config.toml
num_hidden_layers = 11
hidden_size = 160
hidden_act = "swiglu"
moe_layers = [0, 1, 2, 3, 4, 5, 6, 7, 8, 9, 10]
normalize_top_k = true
balance_bias = true
vocab_size = 4096
learning_rate = 0.0083
max_grad_norm = 0.5
batch_tokens = 65536
max_steps = 7319
Below are experts of layer 4 (counted from 0) of a mixture-of-experts language model. Rows are named router (the router's row for the expert), gate (a neuron's input weights, with its number), up (a neuron's input weights, with its number), down (a neuron's output weights, with its number) and show model dimensions 0-159. Each number is 128 + 32 x the weight over its row's rms, rounded and kept within 0 to 255. Numbers have three digits each.
After each expert's rows: "comes after" lists some tokens at least twice as common just before its tokens as in all text; "comes before" lists some tokens at least twice as common just after its tokens as in all text. This comes from a sample of Wikipedia text that the model never trained on. Tokens count by the router's weight.

# expert 109
router:142100121192129202167080155106140062147163199151153130106214153097122076161123099059124118110107134140172087086090113134129112084131157136125112143176139096135131117141147082127131162058077123101152136098117120128096069140109129144156096111124188129165134064117141057103119130132128112121091117066121148124162102104112118117135114176082041079193150146149068115141091120079128093120147111123187161123131112113145181144130146130178124067145123169118165128086200117154134126127126110
gate0:112101186170136166083174116177128072158115110117195138101125174169152135165090125131201110067116110097074170176125144135056130122125092162124146110142162087155063153137118076093127086148103110120127105069068091083184137142124119151127164151170164122175171122121079103174157134110121160106116131154130125116108170157139086158173142136104095090132097048181177109092106160100105171166080100124126164149096103170120115113139109154124147166138091088142167134144135140081135136116200155
up0:177198142084102102194142151116114177104153065098124139167132115105083100117127113138085086187113187164178135097152140119192141113107161063147108154100121135132196116092105134157104110108150150117113118175139179169125149108097154130087106071143106112128112174115184158149122077095132152116150108105098110156151116110114170093067070126152135148135149195071121195126149098186095114112152110128080110090184077129172155148140123118146109130158150178101093098149171161187164142087102103
down0:155069099181127061104127181138164143115126193083124161083142190119112144100154090131113106122086159129170051108083160100144150165205094145120172121175135099100114141171106147126122127137161084170149159112152123157144139151126059141113162160114137134120092142112128154184101071097135138104127091143149131154104130149131175136096157148123088151213159088140173176112161086196169111160096133064119134122099124066161101078126125111143082137105144116189142064111102147119152105143088170
comes after: "0", ")", " ", "4", "%", "3"
comes before: " ", "\n", " —", " +", " −", " –"

# expert 100
router:108110141147094157187137121129167068174129219154194157125141132105175155184112110097133121135147122130195107088133095127116097148146146120144104138113149116182155153149126085165176097075126193118137117089066069100104104095077116138131140090093126149162136157143088099141050112115115091085074175085109140130153129114222165142104133157123093125161189137108140174132157084071170091106149078138126120128108111109096175122161139167158130073119134124185171134101115131154112103090106087
gate0:130110124158101109110052148137112155117163190140141088108133015083138135158159111103119162131127129101122146165205126111113091185095201125094113170128142147118120152154094096121142097059126100100153140097198143099164098106159110124153134125114151138116149075105076111172105193070129078176151154114116119191172144133155206120103145127105113135143168131128119083176093168130181134163154117081115145116143133172144094185170109133133127110159049150125111148150110094186125155126115144
up0:129144160137109154109042078104132101111138107153029173129083055115130183124111060117107178113089172056163172115153141119115111178188086106089109150139121143149109155141086120120178161113144123134072101128140132150149101112186099118144169122128117119141138145106129107135128167047109139165157151132157126193194187106142116084148086143142126070139119162087103083145061180138135121119114114150112149126152101166153107170140156148123154141149145168124083083163153169179123124099178127
down0:129168128211091100099094094099128091153147134089106120121099069078114107148106132110135136091147129066171215147112177118124111174110084119052136161130090155108080155146173110167148133163108120105108160144181199116150126156176161142122122144073110122099191121094089169165178198140124146155124142159160149163162157203121150178110073141120131131159079116146122127090079120140120124149187085147102152124104134111157116146161166169082153125138122176115090075131193136133130117083125130
comes after: "1", "9", "0", "2", "8", " con"
comes before: "0", "1", "9", "8", "2", "7"

# expert 184
router:128083161178131129117125139118130088124077128156194164111156123107116150183135116063040126068096152139127087103127128096142180133166117160112149206178142096148147143121138088133212082098127152096174173114120112105152099133145127161172109087115134125113131150104095085125088143144134089105107157125174174142130104105112135062142082174129094124132188136098079138124159121130153115156153096094144141116148047103129149190188163101142119077156128215161184100080179148150150122137124129
gate0:128151103140115118084161135176169102159166134136157147189061104120160162077136142091050161134175136087099085121188154135148142106114111122139117126101129184177147084155127110145128121148173086123135126048142146085129147116173124071143161112117169088113127186116094164177099106138115155089130100106118161174182137128115151104151171109106098079116167135166144114118184154144143138154163111142162131146201123117124081055093167104198074055153147098154131162139169084167144143142180134
up0:135113100152115156147106140139140136087143124174137071106151187138110118120196161136090114122119162150137071101071104147115159155139131075184138143073107110112102136126131116074108118105072092103103112170137152147092118075177050140135099172133104145183197099128138122089117161092171140150145147154128132160132108114070131120080178163161131125124142107132152098134115083108107052156181126105086142068101094210167203165127089159197093116109136130100102152152107124078103169110125063
down0:194168038092105135133142088132123095111139122136127161105117136111129102042086101146100132090175055098171147103119146138159112169030129166163081111138105091180087116174144133111179173108139151127108132135145138202077103160119096119098176132136098147122145132143136091115114158061071139176138155137118142164138116122119119115100123128073117172080160131159136152141160046107127084135116147152109136109131135069144148118154150123167133087105119194147141129169150050086187105127099130
comes after: " |", "B", "I", " B", "M", "C"
comes before: " |", " ", ")", "N", ";", " –"

# expert 108
router:143139140202117145132131183115109103168157188142161110042164188129119147153136144095057184109142167147127130077090149119134142130105146174144060123164184051143160122128126093118105131092135112171125125127085097127087102101132124119162124067111139163147089112152089057114161169134123088132104095114162129127142135120177178083078100195052122143101171119088128131169128102065133106082162076087145168162122078088137151136175138184148147118093108099158136118093114141155136107108114139
gate0:145072117143188137103094103083106121110126128131137135158179193112101173113141169128100157114116140181116126110109159114104135127145151134139108160124072146124118146204107156127032138156089105123143089101106152151195218080114118105108147141172162123138088096147074138098106134127145054129169070127139111093091109130150121147085074094170127140130132132144137124109122166180109059067129127148135174154096138136170193115139077108089182082091162149190116095109145171124161118083137075
up0:128196141148139101081146145165132132123146159142145140154111064153125142081129123125065144114140103125111172154173102065090096137139158092112173124126164155123133147166156118117168099094061131151116147132174142099061134156130098124101042196105107153106133182092171156141162191070130163096121101116149102115107076163098124161163187105116098155140076117141097185177119116117099167106201103112123136106209087113122131142129136141093058107075131141097140135101160132174164100177110087
down0:133136191114156153150140145057128132151150121093165156144142142126162186118137126130135151154159142117141091100091117164170105123153174161130172095136142164139095155208182166097125183140139066145133078098109087136148161125141141162124129129177129095118067130071138129163068126215178095200113101130090147129123169078115088106129126128124135113100131095164099096083181104154087090102129134163077133094144132120110056097133140133169129122084128224108078100148101059100174110118131118
comes after: ".", ")", "s", "ia", "es", "a"
comes before: "\n", "-", " The", " He", " In", " It"

# expert 37
router:150092143164123153135081164131123025153136191189179116116210162139159067180146144067127151105101178152157105124044108077176163129100147121155136159160147061159114150109132066137185156066098133118170151114090103106129104159133140114156116097106142142164116094121141081129122128133149099127087168054138171126110120134129128146144089182051062105167149125112098150155133078093150162125103141134162142087136126118115141143123168116175136081156149150133150148085153131142133091101119123
gate0:217108124140211133144075154093158102167154090132107160086129142103165112157093145151165096136120135126135102157141129073150147178135158122082100083097090120190118120101123106173125113069108157163088118079165119162148109118129140145162095132097098167172179125145140117133092156079064143122068069111160139131130092135071155089175200099150118130164121103145080131077097093170102109128113195077128168144143141149170110125080066112111132044164113161133099123147142148108129115133121169
up0:142119084107117142106156107181124162107150154134131091144138104168155102093171247147155155127151178091161160134123142153176123140109160115188142148187130084145147162083111102137150166093167146113097132134135132121181101113166148107183193108151176093117192136108084169115157085128145122120135138074145109122136179056116117192196100144103130114156090075120145085119150156124165133121125061100169140125138140160085142127187184157155127125156116129153156165133167124140153079122144216
down0:127123161178074142139158150157090119123157125161163117127133080167120162072102122140102040098126178088115142133125106180086137158173094164119129143190121142134119131122123190148142128148161133125159143122143101129180111133105124173152098069120131102089120112187106145107182089062150067131151066133134127158160130084117109157107121151134061177130175081107168122170140180115175100154162124143199137173152162170055157147159092116148103121189136077152072138172116100181152134167125153
comes after: ")", "3", "4", "0", "6", "5"
comes before: " ", "\n", " \"", " S", " A", " N"

# expert 25
router:160071157156149122152108148134157034181089179147149133128195149083112085091133150124110124086161124157176098084095147137176152141124146112180110151204175077169159137109110107124162184130111209136146172120114130119108079102135071085202123093147150117159138118167110098127090123078140100126105181101156168138174116109134150154145106164059106128131174151120152129162126072128146112137109105083093126119109118100132195154174165149150135100142197147141127149098188136174119110111154116
gate0:125139126186108134171154098153151113119155140206171123196156102162064147136088143129106099122144107074095105144186174161141116104133085138131158170104137143094185099137156128091158147167156130084145107098158148179117120114124169129133155085130219151194123126059114106090114161151141106186126137155165097138113141141151147109094162119140113133118140166193121128123132123107175050151126154082147142167044111199084116167139146154161138152105064140091157140089206114142096118113116145
up0:132130154132152144098178169105124151154102094146116164129087044120165139067068170113119122049100134097138147139158161187137085163161115122137161106115152107100136138179088175178035111112158105156147140085162137184137122121100118065094116093107097164153086137093082081124082111120122184104172096137113163125165112097102151115157179158069100163123145179137135135137123165119158082126065167126162105155083075104121120110100155096110131130082105155149094126145123127104131131134113031
down0:129168136135129123104152117145136125114162197070121151137114095100172107147143100074193180105129061125154149167152117124118132180082136151120117119176140111089126116143119120073119134155145133125148178119104131174128146061152182090097148123163066132185154079097115034118154183192123131136195154096157167143150132100124123103140124130070151116150086106101092101166149159207129153137083126144112103139079140161119047171158110102118178107097098124069165149112162092152083121128142082
comes after: "\"", ")", " |", "4", "3", "8"
comes before: " \"", " ", "\n", "The", "-", " The"

# expert 143
router:150115115162149109140138150120125076178137189175192134143171115096138134164117124123122127097128135103164069078082096127124152132144108151100097169148177084135143136114116126074136165087114167155143121078085036132140071041160061114142178114115150123136172136186090128135082189108107114099110127110150158139136114072158088140113122146101124132129158110135077105136172131111189140131164107120175077099128096112177182159128162180161110114126139108144161086120174113166122090077037148
gate0:105085081146141130148103113140079126120126115096103098066069149165140080122094137176139122097119191095103149166115098091163062079164123120153153082128099148102144069094080121171158140128130066152172065149114100168145122110172152160088090189152139102130132119177077122096130142112139093097115134078130084179099148121131162061130097077117094122134123118163112101043145141121103151128161150132157146114061152183098132152127088155159099124094088155094156106151170121114106070187070110
up0:106092148114139215028159086116153099148080092121127103120147147086115100210179153162081146047139140145133118156125135136131106140116129093124180170166156166152068112092118169118158127101108173167124094099115156121137105180139153116069140143143126104134140151096116122138132187175085166176093105141142090140122117159174168123098136149073183113112169143053128069114134082127110143103086135092077091127107091140182117118142129141096147130121132180170101121138149127101102050089136101
down0:136201120129154172098121122116099150157188123161138081105146202161103128139108162098109173149104136145123097124166084150085121120102137179115161205151127112140149109093071147127061099113095059143101122139118149135121127123121139187080166063100114150152135179162138078115145150151110167191105137142170136121116117135195120136142130111121148113047143124081069186123149144191171123153163166152131132148121129162133119225144113116103107093121103185103115120173118102177099071103148077
comes after: " the", " a", " to", " and", " his", " first"
comes before: " of", "s", "ing", "ed", "ers", "es"

# expert 30
router:150142133195138122141135166145121082201110187138152137071138168103100159088114086085054122109110177193101083099150116108147157142179122105189105160173204052126118160116111119145096156108119137134159119104129108122113144122121125135130084079121138152163098151172058043121137153111143087105111156073126169152141129121128195152115134189078157153087171120153133125159185103089098114124150073116142147198107092124099158150174155138128169083104141114120149121128149125188111128092116112
gate0:130100087099097114160203095148146155166138130141159117114158088067126058084141113135108115177094176159191098102152125136092146063117159098172154184096147097165089172114123134124125133149121092126130115164163114130164151131129149150184153163130138106155145132160068095135109098089175127108154122127155189196215108046108102155089118150147163114104136116159112118059180161144112061070092141138126195131125136124095121175139186122134132120111107131126090088102167108084100146130164152
up0:109095149125120175079116110150141132074143141143083144080077124147141160133088172094107199088120111130153167136131069172092096181132149179130079102155133132108126155169141066138114167152104144192118114124159158104076151141096134079181155160146065167071140117066126103190113138116103135118141115154130073109104191155153137111165125063154064096143107102145096135115122115129175149148148085099075110126070152109065095133148128152119108162163107135086108106186163090189119156084125171
down0:170151133195140145115164111138124136124152181115136110176098180092104160255103094174127100166137175067126101139161122104108089170167215071098138074141048131143091056116150126077126090117102117135143127132117117162133125139117096165078204165189111149135152180133122139141148129111101091086115115127134095152139082076108135124101151133126155140154139145092085115106150131160140089131097160113150130153148123144168101101137057142182096123144147148081121089124106153172111117153091110
comes after: " U", "0", " No", "3", "5", "6"
comes before: "\n", " The", " He", " In", "S", " It"

# expert 48
router:158085164191124098160119194085130094170127177188176082105147133088117093185086102065058181140131147145114075111105073172106137113102133180092103145117139108106167132155060089096173178109139136110182112135120108123120110098160106123134175117109131164121195100117101083174076169132151113091127103105147172166147134142122101092092101126123120123133136104139061144140177111110146113119127135100148135145138077100111172147114164151180176060147157115116182118119181131132120119095045120
gate0:089155146135077091134123142100117140180069129107141237129167096139144126128077166091112138153093092164081079134151058090111083085119128156080176165098143119129150147124131109153178111163136073111133080152129164100135108143151104106143114114062081140116105176125098084132127157153126177083114090115102151127156137126210058174098176146058105150157100146118131095121076062103131121140112077163088166119089136129179097154121120139157127158109075197130112107112144090130154113128137142
up0:115141163113074048091199155166161142103114097113107153114109093194067167126173105134123125118088131133146121097126128112124139173105181195121142101087104102055193160102109067126140125090159128145114157096140160156117126077194125137130103148110076100057133125137126120096160093061133159144182111104130140164148116163160049198145109132097109117144086169172096129094076122127165144159142108141175153166144139101126136149108100139147081174163117146133110149148175182160163079113153118
down0:107118115046120143101173105149166137148107134123076139132173098159104163131149115106112071098083126164125162177105112109152142112162151070112100118173111109132118181105110121102103106163132113104097073093096107135129122150113124190123115132162083107141128183191180101107210088073121099135148116159126101119172129070142115148093097121098068117161136123132111157057161135080137175080116076062138109135150120143137151129113129164067145209132069191126084152120164178084123118182156104
comes after: " to", " the", " a", " and", " c", " this"
comes before: "ed", "ing", " of", "s", "es", " to"

# expert 180
router:131091108169120100234123177135127047167151118159177110130125166144147095169140113087097168103136132162124130128135140096121119095127132154110120136137123086148198191116125131157173092117102171089148073097139098144143127122100129129135130164130126131160173131118044101132057126085129093115092160050178156151132098116116112143116107156065081107124191145157120157129103100079123136191164101079132075114095072155178156162141150156160133055142130192171138145131156123159145153155099127
gate0:173093100158120116097023170091116101098121065176169127093133072121097138119152168100089129091140132062168145068166073124080124098135130084103128114099107126133112084135105145129118173123191077099112066142135142155070128087139151109173145136131129121044146164165083136097098125151121115142108144143114093126127115142141165124082062085105163157115099142183089080096074158139184114082120138085185145204127112124107090120084137134102143137104081133156171111131151111141150144145104100
up0:164204135142133121159153159196133139150110129092135066146096150116139144137107155112118100127156144111110215126121106104087124122181130077162109103104162107133126163168131150136106130083063152137108113158125147057077109099126124172103102154157172135161154119101100181149176121108129104101175107119126107157129092179168100095136036122079090089138059134140133132202172181095169103157129124118171122074086120147155114071116173093097095120140097127126076150200147090103129154173114104
down0:193167119111109154107154167159102153119186155119146122154081099066108105098111156141119137151132102131115143121177172142167122121135131071158132130122173130116154141108037109173175099089111164133105153079100138066107134148167125115128087077135116175165231081084153115099129107083118110120124107114131094127165095137144179129082139162104118099127141103106130124234117115157098177118173114141135079138175172166192094098107166123125152159134074125100086125127194141092150086102150168
comes after: " |", "|", ";", " in", ":", " January"
comes before: "1", "2", " |", "3", "4", "0"

# expert 94
router:113102130164100139196135124095164059165138114186138115110157167094109099149089075072069169059099178125161102093129095132192115123147162156110079153094178104109161133118156086095159100125219138106182095115080144112093140110146124163187114142119118176160106138158095111133136142154102090127122081112145110166164123083104107109171127133082139122102130160165077086117177086100082110120159121115110124164122047097137146137192193143145139108159104155164136112085123125149096128109075152
gate0:110158100128149157154147077101133136144144108077119081076139133134144106162077087124123189065164151168039154069082117096121123134146183141133148123117144123165150143086129096062116161080088103116092113139103174108142010125214164127107139135165076112125179136146134100102158098097087137053169109107155097152119142128145127157157116090098097147178121154128123122143144121175111109105072151156130114125117160109199158142125148199079147116116077109136104157115114148137120136070118123
up0:151147098161085134124082166146183134088121085082139122146110107092176114134139136180140095101125128073060096189201130121181129133117116150155095118146097110117115093150072145164107103111151184179164157115147108115094160130146121181142163178130149099097107104161141175158084112162146111105123165090097159127140113094088119140168148085120078118120116101054137198113136075154101139145189130129165156144089144111081103171121118087111080200149147135136141169172092045162152060145117136
down0:200117143179158113163102127176135091118118104137122141108151115114070101094204158190147092177131122163211081164141143175118143103112107184140068171107138123096117126166121157177117144142099104192117128078125100136150137058119105186154128112122124121164109197163074145123068080158145121132140174152147160150122119179173120088122134151138051135083149097076118130119109160087143077160097137108118103138134127095110116076137126127157108111135147077106148121087190125126161072142153192
comes after: ",", "s", "ed", " such", "es", "ions"
comes before: " the", " a", " and", " but", " which", " he"

# expert 67
router:157105147159114128210122108100151064168117146150152142144130102101138137094124113087124165115101122168182101053083092148110117119169164084110146132126189135126180132106128101120157103012149147089152163080121080072134135106115095196134162079132121151152111130120103079109109132077126096124096106088087145116132115130179145105074089134118130138158134134112057114119151108095119093134129128099115138167097065111138160160177154142210128091180140146191172102117177149176138137072110116
gate0:079112111154137188067144114078176144104145125096129160134100138102166115157154084151195123150090064109096119110164126093143099135126126199089140151087164126123164186074093077083142104084107191107133170125131123159137090177147170134095140186140115079171129203151122111103179080147106127068085092146085087128108107095134138156129094136117101130095140137123151100127152110096108090107094079111119211113123140101178179112147148104169148129178136067117123113119062098153090157102139109
up0:098164127152103139180165071196050091157112090131115103159185122126174137116164174116092127145154197142107149188141186157141171146106131095109082170094102108128094128100086110140137142148104130138118115079070157093091143073078110136121135087156149113105157156125104155102132160133117128099137158048170131067136132112112153130137168121149129150110074159158144160102114197113143114136130196137138108215120126145086107125187088123160101186141113180187142140088091152119157096131079098
down0:166157196131106100113161141135109115139151158137166096104147125183089081137156189079125174145150132147194091145085119166138154152184049192155088144133103175086142092146126091141157146137093121126122095167021107121134124102103117122188069167152116149144113085120114127089087138131116156136165209188133099128147152171126182124134117118164150127155102152169139119116137144145158128103169145153128172185127181138170166148123083193145131074117139129116063121129178170141098112112154145
comes after: "2", "0", "9", " ", "–", "5"
comes before: "0", "1", "2", "5", "4", "3"

# expert 148
router:156119154168149107179157154131090062137189150192190105121157174091164151147110095036143138097129144124149117129091101095129170073131150139148102155150150118161193122137098118139111098099094125140127078083088111103105094106158101084127158059129126094191126132108112120120105144077152114097082083124158144161130122137143119124132116238069148117160153108085139104120151162119176106130126113074134143185095095105135206162154220157162149115115123101165170136118134138145108143096134103
gate0:183111159134165135183141170136122126138194085078141143108147105064197138089129157165127087107183086104160123170171130155160138125137117103092141145126136110126182087157127141101159176159178137141159116125186165176119150102169110125145126100111131119077140157151104079134084118115187122047035094119200150128117161123118099135155102142121088110132159155172055038072125105170180114158124096111101137130155145144136137153136170106163102143142143165099077140107174136116154105122104096
up0:074197117129073072097115156139124118140131166124152108132158149140124129158066056116126112147143124154129121101160132130166076155118112155118152153095166123170084118104134140212129112118108130123100117146161139090097093176094193130159109191169113128209160136114124136147172112089094156174134133082111099067085101101174146155142155151163133126099060132115201184155126173110102161131168156172109054143121149147163131128137103176137122112109082134096107181167192150090137082103178131
down0:080150104075131073078105124116101134116123142145146169146113133133138104113105103092091075169133150176118118121149143153124139142147115181154125120152171148162042218173141131099122138089119183124149148102118157155118125150110149130146064160135130124148111095083150148142154121070186128152207098084122136111130150133180128165107119093111107178162144077117139171169163133146100147120152126148182075200053132133098101118093102167169150088100125151158076166118177147152048114059169111
comes after: "\n", " |", ")", ".", " information", ";"
comes before: "|", "-", "\n", "=", "==", " •"

# expert 22
router:141122170194110112151129153138144090189189146142191126145125159105145105130119123095125134127138188188156120043127150106141146104139157139151094121188155100108139168106164058131157120074145151099128139102145071107152141140136142153118153095137120158136148144147077095102100200075110094141103102082126129157186121173130187126135126169077107151147210145158145125134165085077111080100139099114159148148074071088127168094161168102133191094133179178131154143125163109152163136101060130
gate0:150073193139122178081155193216174106150151083146136106156065141063166106090076132119187122163152160124080149099101158180184143115089079171157111113097105080118122137111154123111151108127100147150113077099095094094110119141128141141185138120077167130091151097107134132115135133092087181126091186159162130178149144186197150117190164131092114133190121128162145146054175110152113113147108148105142145143117099143098130129150136102099136116146162161190158161131105110111151114098156127
up0:109116133129155151153110114025161145105097109111098095167172060222098111156154195140114139138117122108162116117121080096085157180114163095090184122100185137177149126143123134170110132115162137103111117117120174114159142155138162099148099143114120134086088135119106165158152093165157085134125140134098129094039060102114059117150118120164120097072168111127112117131131186155153133117149097083138113087121153159194153061092142133140139150097129105034121126066133169119121116133159132
down0:088139094133109088127148146140129082123101086117095087082122156127141079035116201104102136126137115145094116134152115141133174131125157179130111161063090131099109135118094184140126069155069095087137136175128078110101225148124091109205107161126156078106135126114124088155132152125125130050134104137104132148152111102102116089199115179155079148151153114149075138096175118140118192104093112151179085115125148100162163138128118147173171085078091154154144130099110147121105190093150142
comes after: "0", " |", "2", "6", "3", "7"
comes before: "0", "1", "2", "3", "5", "4"

# expert 183
router:164076116192157127177131141130153085147139187156176139113183153081166152127114115110127182121147145135120116033141134129132134093182147116120114135117130103136232184176083112119124159115131138125143139134086098155094128071127113154163147101139162134145104154098098124165081145137129113141122167106166180154121080091148088086087126135106148086169179157087072148144115054101118098136111122038156145114147085141149167147131168195168113050103134157099164090092131134165088144126124130
gate0:116150118148098196139145110108169078078075114092168147093116140136136146116147077120103097163113074121127114077139126094129120109187125148136123125152112131107171103166138208111115100162199117087133163126124109158167131132177108195137163166139162151171095131075154090071106120151164127119067136147149152118083176127133168090170131171096108192144119114173124183126073145097124201126154154096154159141111102131103103126158113095118206145089129094114132129127123178122135240125164088
up0:144143151158152121157172101105130153152115150079150107117139159204152146141118117092059162132049137103197135080150080080132075117215124119161091105157144117072196122147136082120174122128157078137123120161124110130095071159096106135120173157158112166142105184103137140107197099118104121145069087141148131117048155106087057129130109128121168117089085102082140171087085137094117133125139181165080115172119110117111098152093107135083140150134163099147130122097097151152157151082162141
down0:196123131182132165109056143115115113117144112045171120102132164135192122146142075156078116128057175167135212136142175101116121064149093174101125133123171177152153119114208160110113153140148157128152145172154090157145169168112158131180099153158122164131090152149166121081136137125121125184112102080116113112111171140150145095146104148174124074091109166144138167149117110092106086171157120119075143139099116134165113087160139069064160147124107100156150070094132095120160133119082135
comes after: " re", " the", " Re", " in", " was", " F"
comes before: "ed", "ing", " of", "s", "or", "er"

# expert 163
router:157126085206144179163077143092165063141134165150143124100173129070114143126108080062115125105110148083142114115107117139124117110127158134119129146166172084124184127112156133130147145072122145075136136112137112090104072111116100188138118132106147136182109093117159071105134118160123126131084139100124183177184056078122089095132136130080076109156179164152101120121075103082103095137197095105198142128163116125113172126134170113171118061123114153112176118089192096184150111125098100
gate0:170116164148161095167136128049129097121166127172124173143169161150144140144130152127126205161124130125128124129137136108175108116139098090104151124106140067123189113145141186146145133136123162087146101160175085120177130150187176205118161101090117066117144148198141108071049107160134107112119140152110105110089131086131104110102033098087154121112082154107131131175175102137114127149189139128232167141142112169162122117110130087117118152104140130183090158157081130117116135155107173
up0:123126068175088172102059125184155133173157104117174126086100080130104138135131162140170169132144140125125117143134056175064119079087138102152097121116089140086104095117065115065142133095155127156169139104146175164154109128140127161154182151117158120141111118075115162176107173117107118170114093113112210160147063164088161131121151070167128149129092186106085085062129131158115086125144128118089082134123097131118061136113153096127129095137105131118160062085139137178155153093175141
down0:070176166201129166098114133119152095117135181106147107139096114125158211135165125122156196124130103107106116152086160150126106132105155119141115161114149112178115103125054100085087152153052049151109158126114096141076140102154116120109121118092152105146110133069082131216075103126115149150168165087079146091164135113101096105087092123115147137098115175130119140129129103118147120078103133089176137144158105108111043051067120124132133141106114116059138141083187107114155121098145116
comes after: " ", "0", "%", "3", ")", "4"
comes before: " ", "\n", " —", " +", " −", " –"

# expert 164
router:127060095158141119165127124142105084187166134133146135129150137061120110097110084075125113147135183118110087065118088114171141133181160104104142159118160121133113115109092096101142148063148136176109153100116112092115140079156103147166157087072143105190138093135083070116120127126082097090105118053158122152152116093104164066106092168116089079148133116111099112125159145074099109157135134090114123193100104134139112137169136170226138112181105179132179118104141155193129110151098192
gate0:102131135147129138144045081114119112126119117118146149115099142174120094125072121092123153120055118123125068084108101100132082160141143094173150140139118129232137128148099219158149144092093126158107129160155077127129124093139169215158121139081108134159133069124158099115080120163096112146118118106073139146103081154145141169064155086128183086076130129093136127129068118177119176098143128157041155156077112115114124177128131145109179123154134144105122153121081149160082157107179133
up0:091107149122127098094125134158121132120051165102129161124145089184130185133121104115109115157155116112095110091168108132113136099163125096090122159125081174129147135127133202139134151106129086141152164124130078109155100124105148178140088174135152099161108137186105151101075138218120115074082106140107106117217116102130169147110167082120074114098124167115167217168094092196072146073111134104067053123082143145148140145119061130135118098160097135159145139138146170133134161098151166
down0:164195160103116120141144135141117133097116121159056131108112163097119138123200151192088145129113152105161105156132025120086172143158158114167132129149131145106104121085091080131166181197096169088089151061134157107098181201123150171110122159129086149092145113106141166111130095116171140122169130156171114085128138078169144141106155149083099130062111152111121170150111180141173140136086062099151148124112118100135134072137131108160150147049074085117154141175101155119137105105111128
comes after: "2", "1", "3", "4", "5", "7"
comes before: " |", ".", "0", "%", ";", ","

# expert 58
router:133085141166204133187148135100118047174149144130148149132160132116088148085125085060110110133132128133164104072136115107152147100188134124114137148114137093096153127139115087092145150064127160190155140075145085125077135058172116159156112096099158099181183105092064096112158145133108100044121107060170126164165166112117138079080109160112083136127166128118075114112141135099136119113118138126097098147081097127166171125151115169190134122181134146094176121113128146202160132135114154
gate0:143124151147133149152159138145118069126113103093166079073131144138096152131190149118135143131128144128189111183163100146117137091106133097115139114169193126134115155126112174140126157089107255084086139079154073146100187120117083141140150095145154062129123169107058103113176141106070128146157129115137089097074177111168042109089140067106081128046144090137137132137088149157122128108132142109117120095100132158161145110178142154092160158141129109105122134092174122140102112083127143
up0:117127097140092100176142136133123055137144106095156086068136148079065141108125073161116091118114155149176090154153095093080157101175131077139141144148159149092121181166117151151140168045159158129081115099124122161123171079043101102097169123154149091163141156055100104158116101094099125124186149091172124127121201137143086138155143132119089134119123128159135136118118194087191163092104095112120171100127123170138181090125161129124101094133113098142206162076133108120112140132081127
down0:147113147113073089089157112149125143144145084099136169114130123131105108181120155102177170134178128127155108122142073094128182148173178134142101131145153115099173125104113203132132115125106128153128123090158114108131195124080197131175051096099152140103108155064139124134077112160123135108107118150140143080096126160147114088105110141055105163078141142141109166099144103169137134178174122082131167114202116093180128083162135140110172104078141072148216136141184084086157080098164093
comes after: "3", "0", "5", "4", "2", "."
comes before: " |", "°", "%", "0", ".", "″"

# expert 167
router:114113113170152120163105182136117024187170145174160137121122135113109109108110122097106136092143195167137117093075101120123106078181149108129142120182157089160124189100137097156148085093098133074129133102109110145155094146126114120131160157116134128171137130174061092135073169128118120118096118050088178138129079158131171108183109173091130096124183164154110157114168078081138117116142078113124134156054105098147169126130167091115178086154153211137118125120161111165145137138083161
gate0:117097110127088163118121197108154083179082175125132214127079133057109152102115132115156081153072096142120128121109155157144184088065129135126127155106129086133143139120129066171098137129125089108095133134096076110108119082136108182132121107109100104141142135128127118179105187146120114096139118135167114113126119134186106120065112157111098136150126083123120128099120110120126121112032104098149103044151190126128122155103166151159110112134048126074192083101204124086111180133177145
up0:087123122106105132140141155149126132159167117106115141186142176122159139122134113117126154076069096154150156124118095147143131144144166116090108096049120136163124150133148073139131062107142079175097157126101159128061124101128180167121123094106183152079144190160184057133093189156121163137182053137123127133137139126120137101143086176120094106198105090107121157090112134124146179091074143103110162145121173195190098150130114202097189090162094140142164094086132154100101146151105150
down0:122159075151086121101118090100161131126163135095094107166113091148102106208055135147123107110107081176107218119125108081132110140148133096137146093078156174164142151098146127090142113114207168123117109159168149100122144134152145141165171144148187170134176108158185091106085158139168165156139149167105074089130136119129142116144117164135133171135081091099092107098114110116137180133066112149120161100166145159163139118095165198078113133165147188078077105171105104154142058163138140
comes after: " |", "0", "1", "3", "2", ";"
comes before: " ", "1", "0", "2", "3", "4"